Weights of a small mixture-of-experts language model, trained from scratch on English Wikipedia: 192 GeGLU neurons an expert.
Below are experts of layer 5 (counted from 0) of a mixture-of-experts language model. Rows are named router (the router's row for the expert), gate (a neuron's input weights, with its number), up (a neuron's input weights, with its number) and show model dimensions 64-127. Each number is 500 + 50 x the weight over its row's rms, rounded and kept within 0 to 999. Numbers have three digits each.
Before each expert's rows: a language model's description of what the expert responds to. This comes from a sample of Wikipedia text that the model never trained on.

# expert 55
Description: Year century digits. The space or first two digits of a year after a month or "in", such as 19 in 1937 and 20 in 2014.
router:536462482563552437442546485479477673409547485478565491456497483436485488459543551488475437485470539576568492513540414522500511555475511523430446554537464451462561556560577488605514437438589619
gate0:499479534527504606511547528456445551546532580529494451515443475503459498523544590440504341439510547582396510492494517535521505473563490519481472538487514494445494551488464486591471506501492553
up0:464394504453537483481575523439520511534564453456459528598468396463451543558499618546483439494526532545470564447516576457551461451479524570416505366546454567454544555508457526524613451487506477
gate1:547565455591515582486553430602535475579565518611544386450505538498538561487506509447451476432417467455464532475533553532604571492549509510514413527547535499477434517428541545439512516477451554
up1:417435539406472458509570523425532493369525457468513537559474390498437461489510481577474469571501545576470499523510487523395447540443529523493465442442460492493548525508456521574522500546544408
gate2:487571510480487454552518541484500513464489525433513455420488555552482470442561483508433488605573513485501488470463468526485466478505472539459506594417533545573561466523553513505468578471426503
up2:487474462490450538451469461498464509500517469470497516632569394544516484490502568496521471440423486581472487476548574516563470561505571495523463426486533359456468546449453517526579481526542505

# expert 24
Description: Hyphenated code fragments. Pieces right after hyphens or spaces in compounds, codes and abbreviations, such as mode-mixing, noise-reducing, NY 1396, Group 1.
router:598525623460533414372466497526508536397462504500561504520457489511460524478531560422517539482495621529571511529567529451509450561524475478606538449480560523534405541463416559449392443472508481
gate0:572523508483454499586540590444528496520523510438505587448453564509515502480503501419354575514552503509486554526450594492566467562534458436476447582485536475511397419578535494527421457440366544
up0:468513599547466504449493527508439534457485436563581565523396608574462391475545499451511380502440537428530580550514586496491523470458490512549526541491495472410504501484507459583386475570521555
gate1:513516550457521583506528516407530558554527527477465481514563413477545393429543587425486455537476426487489437493568466541398546450479606500420439527522487446525547531445512505494624517478565606
up1:412499559508507476447560430491542540390451438453497471566389476444494508415424504613466534516520538522561449503476519476551512462475546606523555481532420488421505496504489514538557580463484432
gate2:475475478498468555665469533555557535530510466470378554438531427587504535475464491531515441581443503549495528520437519552424519484467504496527563526539470525586522418541590399446444492441468445
up2:605528538453472566467492490574537526523512478495529450492454650438446478571483501401489508473515434525428482483462539508436398460479438466493602517419583481371567524539435466447553481571535560

# expert 6
Description: Opening brackets, spaces. Opening parentheses after a name or term, often before abbreviations or glosses like (CPY), plus bare spaces before numbers and currency signs.
router:496428454459501382498497517490519493441505504419496542597533411432473504533497489433427475546480480524551513546491397460471513576550641450505497465491552440472565565502457453508473472522507543
gate0:479476503543537475602533577475553478469518432500448549452401442520607462431475418536447511453541437452550553442457547476530471527538519511571599434565392545512508464523617550538486500490493595
up0:403520534431532500469513485494411418486501548540453423491451500521545539476491414486534609587537490399475518473476516437549551467509465503529488496485523452457469534525612490514452506445427431
gate1:545581600580529503559403544590478474490509490472522503495489504492497430522532587471438507510560452582541509497498541583528528411567514548443495485520519526486586523508488572491443488570472533
up1:506461498492579559614580488455476510472465486522475531421506480477496507438510544507433521470592545456398524485401521425402491556472504519395543548443515503528525442629441465579520571387474459
gate2:456543497485485581456424522488539438615505387468440513507472547553510507510493519534530458544543464456431487390412549459524511471528501355488539559471400477554572461560574459483416447470497389
up2:485464497575526484548466508489598503554426443511498510516504486496516492487441544469460495576524413468554553399513494480523490496560518475523529530498530481493505501562515541474408497530466415

# expert 33
Description: Table cell first tokens. First token of a table cell or taxonomic author name, usually a space or capital, such as Cockerell, H in Hustache, Williams.
router:501480497527469452429458420495461542415586566515493459485479443429531525557410525535521522498524567431558501512534559500543548532488760487424464394497416457356523666454491620503434483385463529
gate0:502476414552473501481558498452492417508450463520494523444575586524451621506616409528473483527446496528535497514449508485515430515568421514479553569345456544528504406624535426496499576485476536
up0:486502514487510546496499507580579544528434471461517457449472501526522516503463511446582477427526630496552435576491500477454434449527475540422514530384563501507523436544513451452602558473567474
gate1:522485463580545496532520457503476444570492415523479469506535477489504501436499483489492518592570420475575478464437517371537526571463616595455558510462461494491509526480491499574402531473453475
up1:572484487581490554471484499453589491564404525530447579525539382576491427467475505454572606490589544529448422436530417492561553601492590484529552471519461567579468482458467566513489555562437443
gate2:551626474488455476499539515584519473531396473474532537479415503529430512448498478535654521452444496471466523493495530488543488494478474420472493463512502492517481461526457492460408551614446518
up2:410449439532425426430517449418456551539483525517527486481481578600492480460509517475455480446487457514586525523540408577435480544404479475443492545435462592560545444486584460517487491471491528

# expert 40
Description: Determiners and numerals. Articles, quantifiers and number words before a noun, such as a, an, another, various, these, three, six.
router:501453473481535610477419447483543526477482573510518486520420560449543504494426479503466480496528603478543387536444546590431483482495581459448555509458522538518611503398459491570476541476407419
gate0:525446400364528460553403538459472408421463504424505554441524578517550403502552485583520390481562522528543541495401436465521488426487511468463603441493527539450504456528445533463429510438564494
up0:438500528419492459498465513514436487506471466476492563523423469371408508557440420517452546512516473509525536526494546484437553504406482547453559384529500563568509528483453491456464506502483442
gate1:532536521425513457498471502549428411576540511353501539492534443582537488548483499416477452536413452500404502546535500555627474439454461489526476483517475511525462483536477473409472528488487595
up1:456542501503449444477580490591543442528450457448490429505476571476549516443524501516542451453538486486535470514423489458490456436472489492467608495424476571526583465579549398489514510494491479
gate2:483570545441476490577599510551530496524531506515386510489467430499491452523494501534559559588569477481532500489434409449536478491485468433485535542514470533461502509536422455568529536534469470
up2:574537538400514543567545431519620521506516519475493482465502517502432538499441540526482573422485460437504527532493463440471492532500508483499488479485538382490482514540425575505622522552399526

# expert 14
Description: Table row starts. First cell of table rows after a pipe: ranks, years, and numbers, plus labels like Total, Turnout, Republican, Career, Win.
router:490525562512481534439411513488423522529513517438470495602522407413557446549432535554527498500561544399539599464543512456551426547492740499483540547532443470417530608540484492603451573494556520
gate0:542519430495507439554551451450514543584525524538395509448509553509491543424436466490404535465554547557499476473456527491507612600518495488426492480532430544529453476378435573451586505434454529
up0:520492460557485512536480495528414452441435460400518533486513575443504533487520521465443484455436602531626497459532454544451466520560514500464435489452583519536500511466466440484490561460480548
gate1:475586580472474446494523479475560506543511480468452507485400416533475525501504487564573493439440580455384500437507465534495479501364440533508520447433463479523497524562542635503509426429406581
up1:490597512510385468507491475485512434564472468503465564489493480468375605522473531462543438497454530503442537526482464498520508502388452471511504471491472516517507531545503531526503447449502616
gate2:633476557501529543503507572506526494493494490449551469440502527532527480463518493549565514556583573480507518508415383464555464551410458514461508485505503457543437495606604433523409530493462464
up2:512485488496473523516514556415547481483539551537447454505484440537579579588450557488542502498606622410457539467541460443504520517495524456513511530463485432477450542581517555521496534459575511